From a checkpoint of a small mixture-of-experts model trained on Wikipedia: width 160, 8 picks a token.
Below are experts of layer 5 (counted from 0) of a mixture-of-experts language model. Rows are named router (the router's row for the expert) and show model dimensions 0-159. Each number is 128 + 24 x the weight over its row's rms, rounded and kept within 0 to 255. Numbers have three digits each.
After each expert's rows: a language model's description of what the expert responds to. This comes from a sample of Wikipedia text that the model never trained on.

# expert 57
router:119118126092143134110130095099104061157133159081137129148124098119105116141148135147137146134117145174125117135138140128107135122146130158122123187128085119158107175083165138145126114157148133119160083105132142105117118145136172126100092138141154121089105124125114136095094179123130156102128120148112074176095110108135124125132086127127156100139143058099140147132104147115121085142098131102089140118089124092129097112123112159130159152121143123139135124135159146101102084161125150
Word pieces inside domains, abbreviations and split words, such as com in .com, km, m, drums, and mid-word pieces.

# expert 31
router:097103082138194118110111099127136131143107115095148133096127116156115112150145149120161148117137122135125133120187159165121124092097099134116135139088122143103095157109162119104163077151138147105123097117139093105133137141128152124120123177119144167074102117136143155128137143145148177106119136170127109108101122136138114118186112089087121099087139113085102135146145154086139122135143094145116161119149113115150133081114104148162160128107117108133103101107135130131108100142110179
Pipe separators and cell contents in wiki tables, especially sports rosters and results, with country codes and positions such as ENG, GER, MF, FW.

# expert 13
router:095135087140136147165120115088129107153141158137129126107138122119112136131135132129139128144159125149073084075161159109150115086139114141134115143131070115118093157128148117098145146128154092143114071115147120141102082089140096111092135149108145158137093119130149118118123127146138114105144123167147087107145178132146076145126109073093127127118176123096114105110160167134099113121134109134096139158082122095142118107106108128140162075124123121067124124141126152122161118142111129
Final periods and word-final pieces with a period before a new paragraph or heading, plus the line breaks and == marks after, such as land., years., ===.

# expert 53
router:083066080122156150123114127129131079151110124135124093139130141143100101169126144125129129132142148156102117084157149131155106098122101146138089165140110102142155164094158138140145142155152098082133090107167117117121087136178115106134090163108159126130131138137167131088158165165133118128120190146155080112137134095137114164141126135130144140131127130131127145081103208135116127118138106146105115136107130126145140107069130133112146145143152103106103137138121127115122105121129151
Pipe separators ending table cells in Markdown tables, plus dash placeholders with semicolons and divider rows like |---|---|.

# expert 35
router:118118107128152102132134116111128105135067150118122124123131123101088133174134129134185161127086139152110126128137136134116127133129109130141063124125138182115128154115146108138155149125126099139124129094174125105123114134164145094089131145115125149134137104161175141134135199113144116091103171191134108140144133129148119154143118091082147148139125124120120119116150157116084105135114126152096161154109144101139123134103125093133133109141115080038111130100110139128142112144092164
Inner fragments of non-English place, club and family names, like Escal-ant-e, Luxemb-our-g, Albu-quer-que.

# expert 47
router:099141116116116128125140155078129055153110144136155166173158128114066155160115128151151144165134158188124115134165174103114113097126102156124078150102104160143122146098145083115176139112137106124127114110178103103113092108159133118121125114105122148112107102122172128104111150148150164112163152133119118130121146123137079125141109117087168127146136123095116125114103151117109102116120088124126142102120122102131103088133112114154150145144159134097133135146150135094133115160106147
Pieces of names and words starting a sentence or line, mostly personal names, like T-unk-u, Fe-ihl, Sam-my, Produced.

# expert 40
router:084101106117140123110145123130144131100103164082108103163128170095103127116138171141131169112122120159143116133138165114152137133101125130110137172104132116133121119107168159075161152143133140123144128143148075078106139132140151134128117152136178175120123111145174125103143184141164171136163154175104111116101142094102120121130109096084148139080129121107151146124116159167118088165132122143124165139114129148154140097115121126149181117154121137105133092143165138133155117134126142
Relational words before a noun phrase, mostly of, with, by, where, featuring, and taxonomy labels like "Genus:", "Family:", "Synonyms:".

# expert 11
router:144102118127145122114131109117090107128114149115137099101111139127067142131123169109142109111131178107125124103155145129128124141124115146112114177137105115161113144106180129114167120141142112089123063122123099080102113128138132114125089170095119158119128119125113130069138143129152110119111114146123094121132150105134125137139123112099165139117174086088108159091108189101112121158124137140104224153120132109146157113103120135141106099141131125124079110148112127110157115122130168
Decimal digits, percent signs and units in election and statistics tables, coordinate suffixes like °E, and some pipe separators.

# expert 62
router:085090110165146111130161121138099120148111148118124061084117123159156108108148156143134132118133174139104127132131128163125144121142107142125092156112127147112109157094175129146124090158150129124121145108138086117133083153145148110110146149108141128090149071131135132108092148136145146110145127138162106104134156141134103147104074116089157103137132109100139132098125179131093098134096155109125184159140095105168115101124128113173165119143104109096125140146131117089157090141137157
Prepositions and articles after extent words, such as of the rest of, throughout, across the entire, in the same.

# expert 12
router:120106107138192162150145119102103072115117147099126098148112114162128062108142121125187127158154139131156108116185149110123148106106102124137102108100097125087102131096190095162109097173116112106150094110149131141135115140124163111145109134129128140134135110128152146106101161179136138067117131140125123126112111126101129112156113099109122172131155097077127111121157141114097112146140137155132162122104112123167103132132136111136149116144142131120122084166143132109118123141095154
Prepositions linking a verb or noun to its object, mostly to, plus for, from, between, through, against, like sent to, belongs to.

# expert 17
router:126084080162152103122109111136108064188103185107115116145164118118116113135182109158156090112143159132164088114168137136168133085133138164087125129147115127098120172123142099120088127130137113106162135103167113112111111117124134128153120171089118150132111119152166165103134114166124146095133138130121099144092146126104124136155130131145125118151092116142105135141142166128113104112107091120127151170132123125122134130129074129146098088118148085124104131128146173138136118119097140
Verbs and adverbs right after a subject, such as was, is, had, could be, still, not.

# expert 14
router:109119093099146129157134147146135126134100155119133115127125107123088128161235154161155134125140166180126138108127156140113114087170129160112119178143090114140102124093208124114161163152149111163111107127146127113068149161132117123142133126109142116105138102137112101097152133140153156120119123164127108136134131132124121145118119122099127135093146098115134117116115136135119100164116111153128147155122137139151140127092105112130160131177113088128112150161165175096116102146113129
Head nouns naming what a Wikipedia article's subject is, in opening definitions, such as film, footballer, album, species, politician.

# expert 6
router:106140099102132140180126148097122122141114133110144129143146135135082136126161177124172156144128150140143111107174161127102151065160112123133124106097120144164103162098148135130109134159157122105114089119126104082122136123120156124103130175075139155100130107113146132093108130142179127121086158164130083096116136098141121135151089096118120111117120138113157167121133166121123123153126085097126172152116163107160119138095144172150132111115108078109117105120120125128135150167120164
Capitalized words starting names in tables and lists, such as Division, Team, Award, Total, and player positions like FW, DF, MF.

# expert 56
router:134093112136131140138157126108118117129117139085110081118135151136144147108118206152153132133139134185142108146148135094132134131147128118089083139095121143099130132073198116150129130133125102111140129132136113104119119166128150113123105120121137128078150096152167131105092149152186136114111147139134112120131128110150138128109084081125126152159117127101132147111167153122122113131136127128135181117136120130195109095099138163141145078127087117077119086168141139109135097145123151
Prepositions linking a noun to its complement, mostly of, for, to, regarding, between, against, as in charter of 1275.

# expert 52
router:123146107102182168152125135084104079124099153109130086142124124134130090159140128144135113103132189140118087131159149170159125130139127111127116159137100145133100144114146122104117103176145125113135081150155127138072142149128135049118102122135121122129134095100148116129103128117144168079101138157094091112143133144152114145121122154104144077098174106103146109130132126138113102144119142113139195144101132106130113072143128122115145145107135107107101153150149116113146105147120150
Compass directions and measurement units in location text, e.g. "5 mi north", "km west", "980 m", "sq", plus mid-word pieces.

# expert 28
router:092133110142145125141107116123100101125086157112127088095136140123106123142148193109193125132129163133111110120148145142125141114166112127100121170127098143100155150138141099108119118142170117112129111130181065141128107161095149111111126191114138121121112126130126158146125147110167112103129115130132108098103138132139102156167084080096163116116166105094106132105142137143100100155134144104112176119123137109140110095126109142149155075118105105138110102147145170131099152108121173
Single capital letters opening a name or word in table cells, lists or credits, e.g. B in Bantamweight, F in FSR, P in Pianing.

# expert 10
router:084120107127126136148149139128130102123076145105140101111092148137074114140150180110164126145116172155101150131146191118144137094131115147099093161115100135111135183089144102074140134146154134107122112091164091128129089128161167079105096157119139138122128117134138143112134172115138115088137132156137114128147131107129107160150098093070110100171151130112138111126116124120115112141138111113146173115134117122152085088115096128168144125148147113114080123135137137108112145115128141
Capital-letter pieces starting a name or word at a line, cell or list start, e.g. M in Museum, L in Liga, R in Réunion.

# expert 43
router:112099101142132139146118115137091115163096158131081136100154108148110106140135127140139138141141143142081095118127145140141118098176140132151134135116109142162094175127167131108134139125182121156164070130138130132097072119104119075106110171128151159122140147116169096128098124167133146139145136134106115141110139133155121173144102113121133117113158113103095118097120148152118082145142107159150144180052144099128116123132116148141120073126112126105116143147127161152161112126099164
Sentence-final periods and word pieces ending in a period, plus dots inside web addresses and abbreviations, such as forces., event., .com, PRD.

# expert 46
router:104122073133125093117111112109118092144089162127135095118094093093109110134146170136147089108134137130164114113126140106207105089123112117089123136132130099089128158111133137124137123141139112124163097146137126119078139140124133145148095139101136140125100121140131153131120163131155139082154153130159124151142177102139093120186079137118121095149123106148148119132138171122141048126103105089096166096109126116146122089121132130132119106115099120128114112144165159134133133172111137
Finite verbs and auxiliaries after a subject or which/that, e.g. was, is, were, consisted, resulted, "led to", "saw".

# expert 60
router:057087083154163149109110117108086106122140157121114135111136136170063106123129151115130136122155150161094080104151145135155139097140107138138081140168086141142132137126142100134123119152185120127132097112152126129133134125148163124114115120111138166119105112121139133095159144134171112112106147152135065118141140107142099157133126113124140119145150122143107127081143153141095133118109108140106154133080103135132089079109109110132115092106160128073122108172126128136119142168123157
Line breaks, periods, and table pipes right after a finished sentence, plus clause-joining while or so, as in "them.", "it.".

# expert 61
router:118115064140143134145120111124130121109108151137117079119094141089116144129143150123123119098147185195126108143131136146117122107180104121108115160133139157128108124102140098150127101097169109130168112131168110085127130113118140112133117143113112162135146111111132146120092135124146149152152145167124113117127125129133119115106131111100151108128161106114099141086124144095082083110112096082125145164099105120191119099095114151110117079169105106103083136120113177136149147176120124
Hyphen bullets and field labels in infobox-style lists, such as Personal, Born:, Directed by:, Binomial name, Flag, Family:.

# expert 26
router:145115090137172126120120095122123111141083179127129101132143144111096088140159163111140137127140155147114092071169126138135098137138140156137133132126125107084127125119151150118165122124166107106108087125156107098085128129131142096121143145117109159120156118116126158083140148134142160106108132196117104112142153148167093114150078119097139108128119118118146106087105138096128077145102136120142182157112132151154125113132127133127147099166123118066105124153111154109170125137098170
Digits and number fragments inside measurements, coordinates, percentages and ISBNs, such as 1,032 m, 6 ft, 30.7%, degree marks.

# expert 50
router:138151049117162102131151069144115111164122133097125108106133121134116116143171181133134149119098117146104111118128136117157119064113134106121097164119114105144123148137162116155117120131141114096120099090180105133103125100125118086173113170110113136107139108127125097150105207160135165078113108145099098137116156126126142149131104107104131111134133123106128147099170143102134117103134141106153153135113134129125101118142103125116116108132116130131063151116131171123153117139082140
Dashes between dates in office terms, (aged, Died:, latitude °N, and pipes in election result tables.

# expert 0
router:122107112159131134096076138109136105148113131094140101141115140140084105151163161157117111125139141144143108091141162159135120129113137128129128107117083124159104173072218122122132135125128142133116080097128142123084102136118149099135139128112175142126128094135110097101144161117159125073130153155119123096126120133133151123137101135096141141097153123113112124126121161126113112130133124110126136177086106156164112136088101132144135059134148086107115104150124155100093101172117142
Plural nouns and noun-suffix pieces after a determiner, such as activities, roles, results, or the ations/ments endings in mid-word.

# expert 32
router:139136112106166129144134110115147116154111174111145125115110101119104124167152112141184177120097137133113116108152129151148127131117117162121105125123124148165127153106132089140146145161125087140115116102126096130137128153122131080103117171088157139137097083146161153148074157111155111119128175159097114136117105095176143142150120118099149126133127110105101097093155118134106113133114108108106152138117148094147131119095127149129181106146112060071131123140130130163115110154102186
Word pieces completing city and sports club names, often in results tables or career lists, such as Sunderland, Ajax, Stoke, York.

# expert 45
router:092122117142143100100144116119097114142091166098123165113097126157118115112161153138145159142129165140129117098153126137112117128108082155130119166127087126161165146129129137149103133152170107090128081141138088117124115097135140123123123108116124185121124122114147117128120198161150123129147115137078103156107137136133117129160126136094109134149156097127154118117122164169096121139103154121133193136118089133138114108081126149139132110119104109071075126152126150161131158118064117
The conjunction and, commas and semicolons joining items in lists of names, places or events, as in Cahul, Bolgrad and Ismail.

# expert 23
router:104109083114121161128144120098132083141084148133143141085121109133123118152134177144172140126118153165113107124155127123126122110126108168144105155126111143113104139103164108138088135169134114099128066099152099115138155141141128121122102105134124139136143077129151124099152132128144142078121127155114107141160148152121117121134106116128124105122121126143113130105117161184145079180090139087108168107091130137159137113110116124171109141130124113105108082143149120102153092209094136
Short lowercase fragments in the middle of ordinary English words, like Bar-it-one, cheer-le-ading, he-ires-s, t-et-anus.

# expert 1
router:107099076117155106120166084107095070154090156112121124086114095140127139134164118132152108131128150150158103117138102127149139093101083187076093124116161134122115152132140103130119131154156103119152133147177127103092074102128159124141124139123115147122108133112127113112114140111159144130142141133072103165100145119109150146184098150127111135128143123120114132131148189115124108131127111147126177160142096103114090123107104123150126091128130088119074139120125133161127136122102125
Finite main verbs right after a sentence subject, especially a name or pronoun, in biographies and descriptions, such as was, is, received, took, gained.

# expert 15
router:115084094113157128115111091123113069158090143124120117138124105139114085139137163149186125146123126162135104089127129155162149116128143134106054157125090131103141174115164134122138120118160099136144089091159076134111109129144124128133151176104127099115122114117151134103126153165128155107169148137155088079121163086142106126145082104124140121130161098139140111093115149130143130119143151127117152085119112137137129115073116144134130123098156114111122125113125144072154101138111119
Pipe separators, dashes and small numbers inside data-heavy tables like sports statistics, such as |, —, 0, 1.

# expert 42
router:111124111126158121155122106132113089149091134078124103121085154115087152137159126141154122159100169177104137114144154110124135100117148144100138171122100131148125146063190148121118117149125066100133105085147134116100141129144205116139116135115145147097132126118144104104128141153140157108138148144095103141131117140122141128151084144141099078137154108108128159111127150136136104163138142134147152138077134109144141116113085135120132122120142084119127161113163165117163138170103145
First pieces of words and topical adjectives before a noun, such as civil, political, nuclear, medical, or sub, inter, trans.

# expert 19
router:108130102100186129122123136110143112143119125143160078140127117119109060182181135100173118142150161143143087107124116114122111102138090170116130128154129147135131120130168102129127144186135130143142103158152100139097128130157153080120127119093163137112095093160132106136111130136149117137171136139149063139112112093120103136142107158105140110110173111106130131115156148102118094123101079111125133108111144119115100131072146126139165132136110099106096106144127118095124151135115168
Words in sports match and season reports about winning, losing and scoring, such as won, debut, defeated, scoring, bronze, plus results table cells.

# expert 30
router:122106120164132097098125110121073122117081141134119131122143157134121104123169134139133111143114132135108137113149116162164142060154095193098108134125128134144121169081140113096090099137146123116141100124142088119127115172124144121139104140106126149075112135108164119092115127135145157102104141171157114103148151141132076155157101159104119090103121138108133112083120149145120068139114154127130168131069128128126149101130092106150152132141121134079093113145158137121119129140099126
Endings of Latin species names such as -us, -is, -ica, -um, and opening parentheses before author citations, like (Jenkins, 1901).

# expert 63
router:103112098126135157165129120122117102144116146114120135117174115147107117123168122125139159127134145154103158090155142135138079119159099155132082147145123146149106153114160134155170145113155115109133101113141089120087082123097108121135096153117187156106146126098152109134143118131166121115103146159127104090109143111152146190135114140083130140154110127080116103127145142164086108123146086154111155178072123091141108133116107117138125080136129120112091154159138151104140150139112153
Final words of organization names and sentence-ending periods, such as Ltd, Inc., Co., University, Airport.